{
  "num_hidden_layers": 20,
  "hidden_size": 384,
  "n_experts": 24,
  "experts_per_token": 2,
  "d_expert": 112,
  "d_shared_expert": 448,
  "hidden_act": "xielu",
  "moe_layers": [1, 2, 3, 4, 5, 6, 7, 8, 9, 10, 11, 12, 13, 14, 15, 16, 17, 18, 19],
  "router_score": "softmax",
  "normalize_top_k": true,
  "routed_scale": 1.0,
  "balance_loss": 0.000604,
  "balance_bias": true,
  "init_std_router": 0.00804,
  "lr_router": 0.000405,
  "vocab_size": 32768,
  "norm": "rmsnorm",
  "norm_eps": 1e-07,
  "tie_word_embeddings": "early",
  "optimizer": "soap_variant",
  "learning_rate": 0.00326,
  "beta1": 0.95,
  "beta2": 0.99,
  "batch_tokens": 65536,
  "max_seq_len": 1024,
  "train_tokens": 516800000,
  "max_steps": 7886,
  "dataset": "wikipedia_en"
}
Below are experts of layer 15 (counted from 0) of a mixture-of-experts language model. Rows are named router (the router's row for the expert), up (a neuron's input weights, with its number) and show model dimensions 192-287. Each number is 128 + 32 x the weight over its row's rms, rounded and kept within 0 to 255. Numbers have three digits each.
Before each expert's rows: a language model's description of what the expert responds to. This comes from a sample of Wikipedia text that the model never trained on.

# expert 5
Description: Proper-name pieces. Country, state and institution names and name fragments, often before a parenthesized code in standings tables, such as France (FRA), California, Royal.
router:151096115178187118141103159105163147100093105162187130209104123092127140124100121135114078093110140155165090120141096138134140147096127158142080114075091112123175148116154080117122154099124149138153111117086128165145145122077119156177156125100176103144117171128149102118165088138140148127
up0:146107109129174083138128117137133143118089117154173203124105064165096120178132115093108103124100121157084153126114097125147167169160138146173119106118079108102149158185131121147053140106088123167116144165133198165094150107147112130154139084135155097129194163164098115139185137184106120098
up1:149114117187083036132097166077127076095138073143145126129114132053104144156117101102130170103172170118133136076146066159135097143103134151160106088111101071110155127113084131178161132135129108153134052175126115157172080087141089108138096129139107128119104153116167111139112093146141076161
up2:134098167088117166107100162067133104101144119163138130140094143119112125096134167112099102153171159156111156100088125068165198126167100135084125122154097090096110085134116143167217183158088146107126118108095165154126108093158143118181115183131179129130168101129086118092147127089130145090
up3:075087130226188076123139093072153117055092095174086082142119200124127164126097129124090108189102208112144141138162098167120145118161101182153139084088141119163178151127135152166152159099067156185144029172131198129163137130180187133107124104148157091124118094086087135127096207154143120197
up4:116187152161147137147137195162076148144170108191119165106096133066117103152171114127158086143141156175088142126147141193148123128121133153202152137154180161125133104129181155118093133088105158158122163191063181092132141142135142096141117124089194154122104129170114155099151096073121126185
up5:144067164109179122152059176071226140154126119117154106177132196113158100103148117124136073100115121140125138148153113047127141105174143184125114076131129100155162119150100131122180127129157137181106141085210144183123144149096113082156124159090139112122142116129131161057152143153159184125
up6:110100124144181093150130154129075150178126104112132166092093155049106153125163138114106139154136159180083133109135105102145130113172105146101094104109123111105116164102179103128171195154170121089157118128112122189128053168121164146123190093070161117068204141119158117181153097136170119137
up7:129087134146156080170114153103112140116171121081108110143171113085145071097125127168090154086135169132149133096143152171131147173096048112146154045075156165125137172116131108139057154115168091086124150126125127147140087136094126111103102122166129136220112112125121141130119100149095179125
up8:183082151151133113114097117090133109161138094150166127123125155117150131117146148134118159122177171106123088106127155150107106153168131147141145126134093150147192071172121175188161153101147162161081145122097181153118106107183123126080183178081168153173086183101127075189160109086128142095
up9:135102144120137133116112154167118097112072138181166124128171145088083102191144157089139133137106106144129160160164117111088116154123151182133137104116148184131109149111125142115206166154197169100108103128111106160154154103146178139136101142088125176133140208152164130072072092137120180119
up10:170144176109090114066121136156110130115047147149023097121131155095171082138178132139147130097135154089138127106134094154118093105126164133143129108101131152126167197086128138156072182151151111054119135135105171134090098070086148124142114132173132146149208109125138159128086078121115154174
up11:198163190182165137172085197138116140145091094110142100103106108082180139123161139076093126155095125096106097156177107065083150117060075169130138127144128145118083131097127146169169148138105133136106112130118135122171117145098105182173150174088171095102132154149132117128204084122086203088
up12:120116090124141148133100105137156106144154149126160168170201100147087201122025120118124132097119099126130121099152119126138101147145123172032125116080122127138128142084084079106120097104111181153122162125147115102144115186106106110158088125130082128101132159115169049155106103141174230137
up13:132182143128086138148172182119153138095101144112112108182109148104182153129146098095099128124123137132120113129140147123117160139117089116119105084176170078088090150055204153097090182174111156187138132149113114106129160128131080104136140113039098168194095156190138200162052144098099123105
up14:126173117146175099123180134145149161155141156163116070173121152158093142105080091094136145156132151123043135086112077156145116103109124114134156126139159086110109186096131164192154170107127125128123107131172117145120106145130058124189154078120199087113088121205173113130167112039098152112
up15:134115128101122109129173212111154194158147209196121155113122193148181176174114131137114149157153140063073100127140126121175119078088150148164164120102088100167176121181103145172113159105094105114098122130134152107121049091149128132108071078157113088131166109123158098092125136125151115117
up16:190136151141125088148089103166096112185165071141159113128110169166202117133144150179155136088153137104138115077143110112072080150076093143125141084115098102209119138113164164162168153088122123111077171106116147073137224110143095130133108086098170137110150102144097139066110136153087120160
up17:119093083162106149146098138118114087099094128140160097137120159126098088161117136103087130119145111116045093122126106134179134124104140173091038166095120171154086132090146101084071163081077076140096134072092075142146132111124158126164096147131160172149076141147172178170173147100084150150
up18:098129172128157127101115153117131166128135119187139163054120186130154142127122153165138109113095123102078106079146116147128086197138107155110137178137149103128140082116111090192133142150098170149085120130060089116099151132143072099205147112104133106179168120118114142131089118118194086117
up19:151088139138160114144100163141122192121132100079138145086173114172104125135121190143118099116115168104088175136150051090148137078137122149072154128130092114105148120152168176150164097127100140138094123126135094164097146130057186099136061128112121110089069168084203164141103153154102152122
up20:098136132126121202096207164135127119167172116118154123139105144099159161133135100073117106188117087129141195135154164149137149136117167159124139117139133094090151171163088090099138113065165109170107158110149119126157117176071118168150116106148075136155086208186114083182175128078156171087
up21:255094146104152100111149150124149178060128113096134133117120127092149151141106123091138149156095093085145115085163092108112147110137085161117143091130142113095082163165093145159170114123177082092147123157104197146194177088046098083109098156116113162098129129126090092154143180111113207135
up22:107101181114119155132138121160126130135104146130118164125152087151116181109140108156094104133117112100193134161184113202087126083145122179128111103157079136175152106102162079154138130132047124165090164096120141152138130124118090146087121104126074115139074151064176105118083128116073165128
up23:138105179149131137125134123146096054147088176131079140096137131132127143128116091105193125181114087117070131146137128080052153115122148118162097123117156115113179155116141101164129109159147201232082143097095144125111165159114113115136175193114177134115112117024191161176106169131139123154
up24:100120081114108157094142141109150088076115127147148111138116107062102145160111127082102153163153187096071145142114148117130110146108156140130105191160111124124127157104126143184085114149164156098080165131075117163125104063114129172080150117090114150124206162139117153144167102153132154207
up25:185175203115142144161094114184148184138121128146138150160087107106080152122181056136134135114094153105080117095164119124097132140069171121135086162118116148088125178237097168160131096094170180102124140187131134136101135065150142151127034221120104106095138101140114114153158134099134124153
up26:154147180146127080153131160154247135146077124124148115132124128126183157211111082114091146127148079202101158142183129104104105153144140179092077126025117097127114103170124087148095126147112138134116140157133129121105089149074164102147174123080180151149147135193128121141139104121132168107
up27:069128114114145143184090095127051136139114097194137133131103135115128121136118108165160169064112149102111111134150151102103134135125123159140148081115186118103119127106132113095112097163173197154182166090086123134145095101127095106142140143141098124086179142086102134070136096159122142131
up28:106070120119046163165100205091113167083112117112138160144107126149134108116136133167100127201144103127128135131137121188162134125133122153082063092160156122180143156049119109144113100118106140093104078117122056187142118138101132095134170089156099145173128047146127120129203125103107203143
up29:167127151138157124159141173104110100132123072120136124148147150071127116077138127128098115100099128135082081121118128113126118105074135147150091081096120175100136149088130123179191132100176112151169143138160156218059090033120105083127176125107113159127105110101098189146156124092215154153
up30:088124199115134121111119182126088070143081114161126083105117099186114113123097124104080168138080156133128175100122088119067173152116126144137124117169125176154137136180070091143181069110110183220143093141151134120121173117132094115164204121165110100135176134077132193164190165110139135162
up31:175097069162143079126144136131098105111125104191134155170089095062175103062191142133173092060106130148165175128146126130122161159096131190053047178150188127110152045081187130141094164098131116140185090151166135128166084169069134083174126108068120129152120116134166093107151099111126179146
up32:133170152102123107126098117071157164116071115188096154166157149153096040128143108151092117168118145172129124174147168094144157130149130195125097142116081104077127108087149137107100141107144122125091140108121180171104129138067124144147155141135056125143091155108150095178094091126141138110
up33:145143162125115133122196123087077137137069165169122099095113131200113120098147114115120084115091112090062158099110092082155131133128154150155148141096188166150196174128208181094176127118094100155091159149120074147135127103188104154157104122113157099111127133111083085145176058141090116149
up34:106151082107128072134120180119174096080161108084127128167089076052176117118073129073113122160104119141119092120184202161110163176176128151091093136149117131137189133152122113141135087177107188189097122170150101087176141163165114178129135109084087147090171113116133086138144130146132095089
up35:140134168125170120156089125124131100084141120178114141159109162161086098147055136151128134058099140156135049120088051102119111138113099190145094093106111131142140145108143125115057130152073090124143148144114106129141150136155042135157122114115109079157124172198136150120128099148119214161
up36:139096106079182101069154140167113083158141180149062123104091197123115122102154129149119140130159178117181081126090165175140162086090169176149118072103071095136157177125136100150124170190075119094118131144097105098136163065074151128165109129107096088156148119089113099141117164142107111085
up37:102139114130120109172158105151135177135081148182146117127179126129153074182105142065125080070159188082122137155124137116115147143114097115081152132135093084111128158169189127117123121141092150112119162121206122143144131116114118136181167085161148154094084147143109150192187095152141151093
up38:154109118094145159137125185104089159142137095062110057121103082099105165107110093141080128165119127119177122131101070144135130178130073149123135045131173114099148109124167117139152222141174146144148129168114125121155111128126139110078089117113083131120113079164110112145157172113117149146
up39:124122120129149132110094160162146127085145118145197154112073151131133123177091066057116082155137081169111111138147097177056122083119133148072107136150071149175136123113157087120083144095151164093130168119172170149149103092107128114099161176043175099123164161130137131124124122079147126168
up40:149144075133191174100146127164202144072080122116157154128151143159109116077112146150149128139108131152112038200131091139073117130105082140121121146113150132147146118108115085148127158112082116147115138170114133126158143082158152108123116109137165088177138090100174070145128173133152166168
up41:162141155136169105163132116142071117100163113166152148112082183090148103141100134097121121140112183140071079145148146075144101145133119206091048104121090068144110108111172157149139151119185217082152170151134081211127132148139150116142137110053108159135082107119168105128203132159169033099
up42:119145137099080123117177143096107132073084194106119099167093132160168144118105182114207114120103094086136134107076128137116071159097123181099146124139149101139136093139136101107138115140126147155128121159126139176199175098052121078148121142104119118101129083099132102100145084187178169159
up43:114137104157140139171116104141126143153105068176109110158123098101171128183174137168177115161088167126133146089082180077187154138105143186079109079163093177118078152118157077111101136193168209118083105095148144177113150101133110102157138173141138103140167163174188162148151153126126172153
up44:149206068123151151168126189148152121125116134154174131124120128096120092175062180082111091143112117155109087179158146147127168127086147163137140111116115118133165144150147085161128089105137136095132135155142073195083084139092134123159172119106132132090115157135105170108135111076152134144
up45:090127160194157104125108192085132181164102103114110089144076127089097163133108143155119120080157106091145101110122105128152137147145142157135114127097145115027204107161168125118119165150138151134103123139124110155135155116141157132114083110131104113068088100114194075162111126168064141127
up46:170154041123115069102108177112118124152066131100132113110144063123111092071139142124166117110086161184112134083112210161079167138205116147144203107201144130116109091102099123141117067108150182112174141137134089062096127128117141154147126094087139115093122128102206097134193191121111125118
up47:090124131152120095090105122135147088144145082101167144115124141096088173143077123147150155167117099095149149158180101157143134138097152137166085110106152141115171173174160112145086172138164093155122103109126142154151164159097158172156092104116083183131121181125154162150101209148184164167
up48:165095146111173208138102113123122158085168134132134145126073149169132115096137113105119137132107082150114110166133102127118135190132126152151123142136145151167143085123143111161118131124082136109132128178108098130095144076098144202141140101146171114126128168104154082175131092121174075121
up49:171139102063142141095079201141179132198139103163163183108143118080119140108063131150126156158138100139071075136128071146098160138129159139133100059143167098093114120110132111115125129052121164134092137175057134100075154103145112057118139101065191175130081158131121131105133089179151125087
up50:085084164146197121072147124134085165127114171158150074136081141106147136115132131091107115128146115133164162122167115066096113175109091115119070140142128160080106138079129105134154189171093080128128141111123074130078162102094099163165143189128108147153073113096173121133183130163167198110
up51:156143147162174091149165139153164124106084097098124155115108136196090129133140118081144093133073094146055124096253140139101152127078138165096143097114073100097184114095124155169148123155145125153170143173089147150125148133145122104122152127110137121163091098153132178106102155108164097139
up52:151117139122104169125124186160143178150063132143081206108133098161140143111121068088119063177104149097165146185120072107141094088167123149093084146196158105085132138122131153095079157115163160151099120125170128173164164118114115145083170144115162107148100121157163202148121176103086164159
up53:107129186113137142141117164177125103134181052106115207139135151145129115179151171097112135099090098138119052126068134113133157151137135187155168115106110126110106080129122170168178148198139136152167079163072102130156157130139069148095156121116140098135080132080148115123136140092104150131
up54:103180119186132099145136128134165155113151190117158186138090161141074153164210105131127119158168166095186118098162168113145119205161131166090145144139121173097108177121132067170136167104113061108065122122156139173191094084066118097193138089135150114095134153130143116144104116158124134116
up55:113068137120110111137143162169084192135178137136081098127130117159098077157247127150162167111139138173154157188145122152095100147087128211164167049144172146152103126130176105171128103101105123162115153103149129163160181119088084084125050183123151143092128121163151139148080170154144166126
up56:133145156126086103117070141168148114124097100167137169174096109115130146112146157088112123124126128176116134151132132121138158115119113150184095070106100163137152144109141130152154120064081122145112121079154100164109172181114109099150148109085112177132170088162152140142133127181147141125
up57:133145171151153125130087137163138123139063095119181118160091076088160145153106155121120096036175108123034101139173112078171170150119068119091123105106099120154120083119140105101083128188092140111105149144143182158073094108111128116139148153143137121139157088117143174204121159118175144128
up58:083155152092129143089138155184067138142135125082178116183106165090151124156154082127145102135146172110108136133101157082131073139151097125092138089120144175123143178111170102176179165179138113130112121164107063158142132089051083081143023105044094137170076090113099139102145151133171138115
up59:133153187117153135140084121144076093157094103116127192141091122136114092160121168150143112129117102147151130136069113153079087098165130123118115102118115145124144151140136114087112137068134101128101140147075134098123148124077132136128141117109100091176109110112116087121089144140074111085
up60:130113077125135160143093095192071191095065099145119114109145153108132096079116135127162107106110138160128111067105094154173165147155108138100111153059168164149092098124181151116126175123090107120114104134110112125172154083122154158123094112110073130100148156100132156135089086138083102127
up61:142065155159075132166128102109101152150085097106097155120169110099142120129149083089120136121127120164086139121139112088092117136062128113161170153082184143146137158102171096130129101134143159124174194121159114095080098121096116115167201164115141187123061111138122127128175090120114163064
up62:125105121159132166100140128158140072130106149101120108210151074102092104158110105096130110172166089113139156144122113078179148111083131135144209095078102097116092140093108121120192101103144132162149146130095176213092123135131109135126099131082101103126212204092074154164120129134133187115
up63:164064080101132150120148102142126105184128141146128147070101133162078151175070137112130111117119133130091149136071150142077078163124088186148119123148125098196143137126159112159132133125132111177199151057137177148117171143158112114145138123114121161212147151077135195116140149059136137153
up64:105135090145123126167095098132146140120140116112107176159077165137083111130180157135115138147062159109147096079145130131121138145145135161077136136164096118160141117081078137173039122136137157096157136073102146165157136096133138129112167155099110114147171154153155076068092096164142124109
up65:172136112125192150159181135129153151092150167131189167122166117129090130121158115105061124204157096160161068135158128093134170082132140183089124162178164120057140115124165095142058134127116163106125124086066085095163085122111167134155091220143111189115080149190097126153128138091112215133
up66:133088143123103120137146123166151101169074061091093148166150116148142165111122114140118106142092167115057107102134120132129175149130093151151146121104115138083107080170151080122169139114101083188112105090120211222174134133157143114165148086105138118135092135096078180137148145115172131125
up67:098058157138137152149190133084128140120123142126160085129121160074096118162086061134100125144124081162159151142119157109115136153062161169115135139140145107076178089083105135118136179115126106115092183144095088200099103169153103141121155202089178128143133154094095166160150111134117173104
up68:111128179123165116204091086130148146108113163180172170175158146144145061124104133150086135139108158145152105096104167125128102143050065134168157137167055165103132132130136092143102124090082136137110186101050114163057113206148143124142101082112141114145140130138158135116168127131089109109
up69:200077081157111148084092116174145171124119116148130140166198172106107186127142168122117191156146097112113098156141127139166156127140132150157140123119104135117037150174094131114162215152160143103125103118108107073103139146161182095122133155141146133155102149091166140137161144143165120093
up70:119165134111158147166175096072113139163087082070092124132146155146138111168106107095128088125151097203148151083095041144118130180104107086101200102126154166091144087112135101140113113131166139131120130102184174185125141101142072123181080134145121112156154139154114184108123153123182110159
up71:202157112139139050122116136137157169188075141153144110163137080093111114154070189120114127156065138115106149124145153138097136103171151152185176120098115073103159076137181106141144101146142051131102103071132124125173154126093088108147169174079139145104119187179116087157146140097152096172
up72:157184138116114134099108141176127125125104186106108112240118105173121149109053159098115021123151083140144153169172132139128128102146091152099179085079118086128140147136116074164125117153056169081149094069119048123089035181050098117135186114118092123094137111107165146076109105113163156148
up73:116141141157186160144146101054119120151109175115163111141190114129071137135128108137178104104211111149100148087120137089200126131107119137114093155066106111105060144120148141210108195107128163069137168146122105174123123147121105061172125185138141140125171140159151157121169124134103129091
up74:149147134124143086090127112117094129161104116089125189150102176109161134110159112063159130099093104102155086069148086141143087186093101087157047154098119122174161119102140151133060142097103165115154154067143038142130126098135139138133151145165123169144160114117185121155165084115096123112
up75:124125137079151172152154140115123119064090131112141137096116073115059147138152160099157168108105109168117131160151136156121149187144127143137124065140182149159166162094210100122184128153118192164162161141118197136160055113157152159135138147150169158128183111167105137184138080154132067176
up76:107167109109167157100172113092170155129081129162113139151170091150126082148113146131054135163088093147153133085174121086093128108141091180083183189147124084102152108161169121154168137091099177126169160141167091166112159159136115146087126159073146067104104125119132148128086151209165162104
up77:103102102142152102138150138134074155126085095146097124089119158107140126154161172126108107131130098082117154146147120095141081133129175151081129148113111116164164131200164162170112151142113145076192106106119068138160154111113137172173167136119161140106162169186125137200111109110103125183
up78:081081140099125110158094158190108129145144140114144115137114091136106183130080098093070124151132103086139109117211062128154178171136178144109070101104150139120187111143163100126114172173119136134068168169181192148178138146130110140174139123119145126092089190126069107103160161129125129174
up79:139101146158146116099086130140153128114139167162112166054120113159055106178073156098107088085121112105110141100113103121157183182164175085074139134087091094146078131149096152116147102127110146147166141128131099155128132148071095157157155099143165064185111109122159124145115143117091222124
up80:114078094133128096154144136122097165116135114154075119134089157107134106144105137174116154123149131106103123102146096133151138131097125118129124071131120081133099106103081125130140148088136103125091078100056180204135141117126122112106168134088153088086113093154135117193149143091111126147
up81:109182091155124195132101115131109145057107135088126179067109176126088152100156156133108156206161070125144097122137096101166170109139115154114106091101104142178079145136116134150120112090171126067199158148103140140127084096174111122167074098105113175081054116155123173129144105169138181106
up82:142141122157079132117150126145094146142125106111159102062141074072101109147169134110159100156117153100069070150189140090129214097096110182105093105124086104082148155148150110079089179185155144082096197116156150166164174134146130053139116129119169083091140191196089134131115108144155153135
up83:147119177162157082148091207111167160051107159113110122191112168093135101059172137149165140175108104160097107115123160106133205175073112133109088095119154098106149086145155066119119076092132136133101150146081121184138120170198147135097121121151148145180164092158113095110147111135153154107
up84:132103100112099140095112168121069104132125111208122113106143126182095157064185158091100092096142187066115140063129121169163133153089142200113148145110112093120138187081158140106054133127116141130132140224063154103189143169053138141151181061118067114096154072113117092108153142106144155174
up85:118108149102123150128147179107107119137087208152083129137164116104114136124094130162181181125127122166134066156158062103212122103174105143114105120085144114087118170115173106176171156158098115133146156140086103159100122119124155146095114131087125124145116147179134122100180090163169152166
up86:105127081173163154120129167112097120171134101125052164175133108083109104145064085173149148165134167133095107122126112216120037116171110169170130100091131141188126122147108107117179141125094133110182154141093141150093198128096147096085185146073150123162074120102101116131143175146125101126
up87:166145114139114115153098116141140123132105156080156114196174090093101159123150175150119123103082095130164170166130140099089212160111058202151098111081084089098127104129153108179109122095078114136077119101092083190136104108106136112167104155132128107204117194184143131108163168094089111184
up88:128107136184100137110157124132208158149100135194180118141058168090138140128075053064119084169171100138146110105153142090088094140134103151100195100122207127160118142144169096083126140088128109133079172125158103095167072101149086043174162155140144130149143148129134090134194147123148185147
up89:128154130154094088180134122123077168051076087093115144128107113192154167155140162058103161130093094162151131105107120159180110187118188146135143074142111141070107132143148080120135130130138144143143150128110188149130137115154111145111155162154199111104070124140123142114157157138069160119
up90:121119112216177136145109184048145097136088148102082126182115087060100162190099101148130172108112122165125130144181156175113092154081079213130172065128139111094116129109125144231074141181105109166146104139105091080076095115112098120098066136118118109111082150102138130165100168124119124198
up91:196117171085108149145103172120174110093125125092146153139145135153172098125090136151069133145126133192093121192126106051125092080117145188123089150100056051157148084164106146150082124138107184189146114153094101198134124175070142117097180155121155103112106152115097136196131087147139128097
up92:179137155083175151177107191104128186149120139202130069176108108089174078101075059132105124124136163160091121104105147131165119159099113191156071099123102156111156110131144118155182164186081187163184115037094077110141103188082110110157148105147100205127123153122119065108105122105123131183
up93:181138138166072095095185213152132070156138140142225138132112159149111109155164170117136181093168130101096192075122097181101118127073096120156098143124147120121174048123114108167205099094114164081145115141151153124197114108134138159144132074095136135183137089115155129128105083131155121106
up94:133030114121125145126130117152120087151154071187129125173161140121105143154080139118135145127132168092043214136145143119123183132167078190118113098115116172103162155132145114099132148161145141123133110156118144106064144105138140154143166109097088162104178151095115188145133167149122104128
up95:159150155148158126095124109131117165105137038169148118183115147163128102150169133119097073160094158161092138154091157117138099155101143167134122087171145099089058077188134152126101129088132187149133081129136157152164153100042063140114114119114146111165102133108107123156187194135148131140
up96:149105143170191086115086149125061164149128143093158105124141147133151123169207134102127052155144057124156097094103157123105121142122113133127129139131130132135164115124139132107150120174161193104133149105112138152116124122102120148116145114140148153142126132076183190137115160114098146083
up97:118147145158139134124078161137125199137084081087148109072158085134106091142109194127073160111130166083130204104098109151156122178137188087166107117135089097138065160116129130117126086119176143162125109187136163105117140101146141149152147121090117113120121108187095117113126134148089133178
up98:110084080136137175117131146118175070140101166159119130102095149079146119091085162141102067131178150110105161121059120168145160166132137172157137141141131134141179099089125103153117148166130106149113096208085107123159117120173127120093148140058165161135096116129129182158166111152073153181
up99:224126131111155124166211136144161109105096103133129113133144134154178122119135122118138123188113214125169174178138103123117188200095070179087099157131178116199137213105116211127131126121177093092121157099173139109121144098126121086124160114085068102101074090102095191179098154067190137192
up100:115062149151180091174139093144126164110086165141137167170140086117091173137133176119127168131117184139118135083136149157164137112141136162108145121128179113135094176142167122118129102112083126130151182112135124116119085099142126083143162163114194087134113123184147114188155143140151112114
up101:105104154136166132182138110146094149113133110109147153111144106061119147083068066139145148112134159080116107142061081121107090180128153137138141133131170105077162173119166190126129163152092164128149135083146091047135128087077208103165112111111091108112142094154147189130141106183130078149
up102:127092138113142121163121157115081160098107150108128158162122051142099134110067138131071094155108110099149096150183097166098148139088222190126119129132115093138156147120156067120095120141072134064047118149159180184120084105121170097092139166126175169146109182127129085058081092110105090131
up103:132132150130107138158054106089149137111150117147042126135172167054163181152142123058101114165107143143125153139119153224181136143145113170142114111108126147144150114136177161108092108132117065136127090197074074140124099144129093172155144111099055160149115107105139120124072089133181189102
up104:127143135115132106191094115135095114137155154156109180133138086117151137145161128085147152126142117156082113146099076123106161109115152163105113093144140175084164120115183165131086082093113071147107153169187132160132182122093097107151165147143160083145175095105146126094084164104154117142
up105:102136125195195161168153104153212125137117131145128095161145174086143096112086110140098071098153118168138115163116107228156143159133117204135118100174129129134132094136119076115095145183132173104138190134105069175138102110153162107187135111112172114159147109143143141096138161171138120090
up106:140145114142141129173088152109141122104079096096121123140123151091128129159124086140052144138166135159152143110140084169084149134098066201109075081175144177118127137111155081147072118098159165111159089162150130127125141168105101140118154140167101126116093158146197160086138098136122154102
up107:093101167131141169135130076148113127133088107079043141210116170144092151090078124113128105144120127103121091124156100170109160173201065136137127138095140114159134160190164125156140154089135155125155120092116113123127174104134100122177115114065154111117133171106121066151162123072121120111
up108:092125112131202155122104137125120142117088122145088128152158146095119076118117144141170078141115146091146134132117100099150114172157189129124125052119116142152109101065206120163058172124132166134158151108099115117062101153083146183107134146134098109155139135083109147130047165134130171142
up109:156138111205142126082123175152159140117167115130102068127067186147128134105084153094116142082133100177116127110182128150071151184071134182072115052131102150097131128138132135154165088078117164134147123113120124151135084092137158098152167083153138121127174129165102164123141148193126154102
up110:164116170090139204186061160137109128128135137138164148162069142125178064147125075066124144133175055116199110107181106137114114141124101182177065078094099167125172181163115173128155172117094127089141127094128078088149154143110029122143150117179123136136134146122089133140149118138142070117
up111:149134158085153100158133160139065094158046090126132201156110104110186156134125141139097102140153154219073122139078121127123136136145193116161084122079132112070131062156147113167104119163136115163113078125109138130158124101164162108139135127099123137076132107144171157132095175133109160066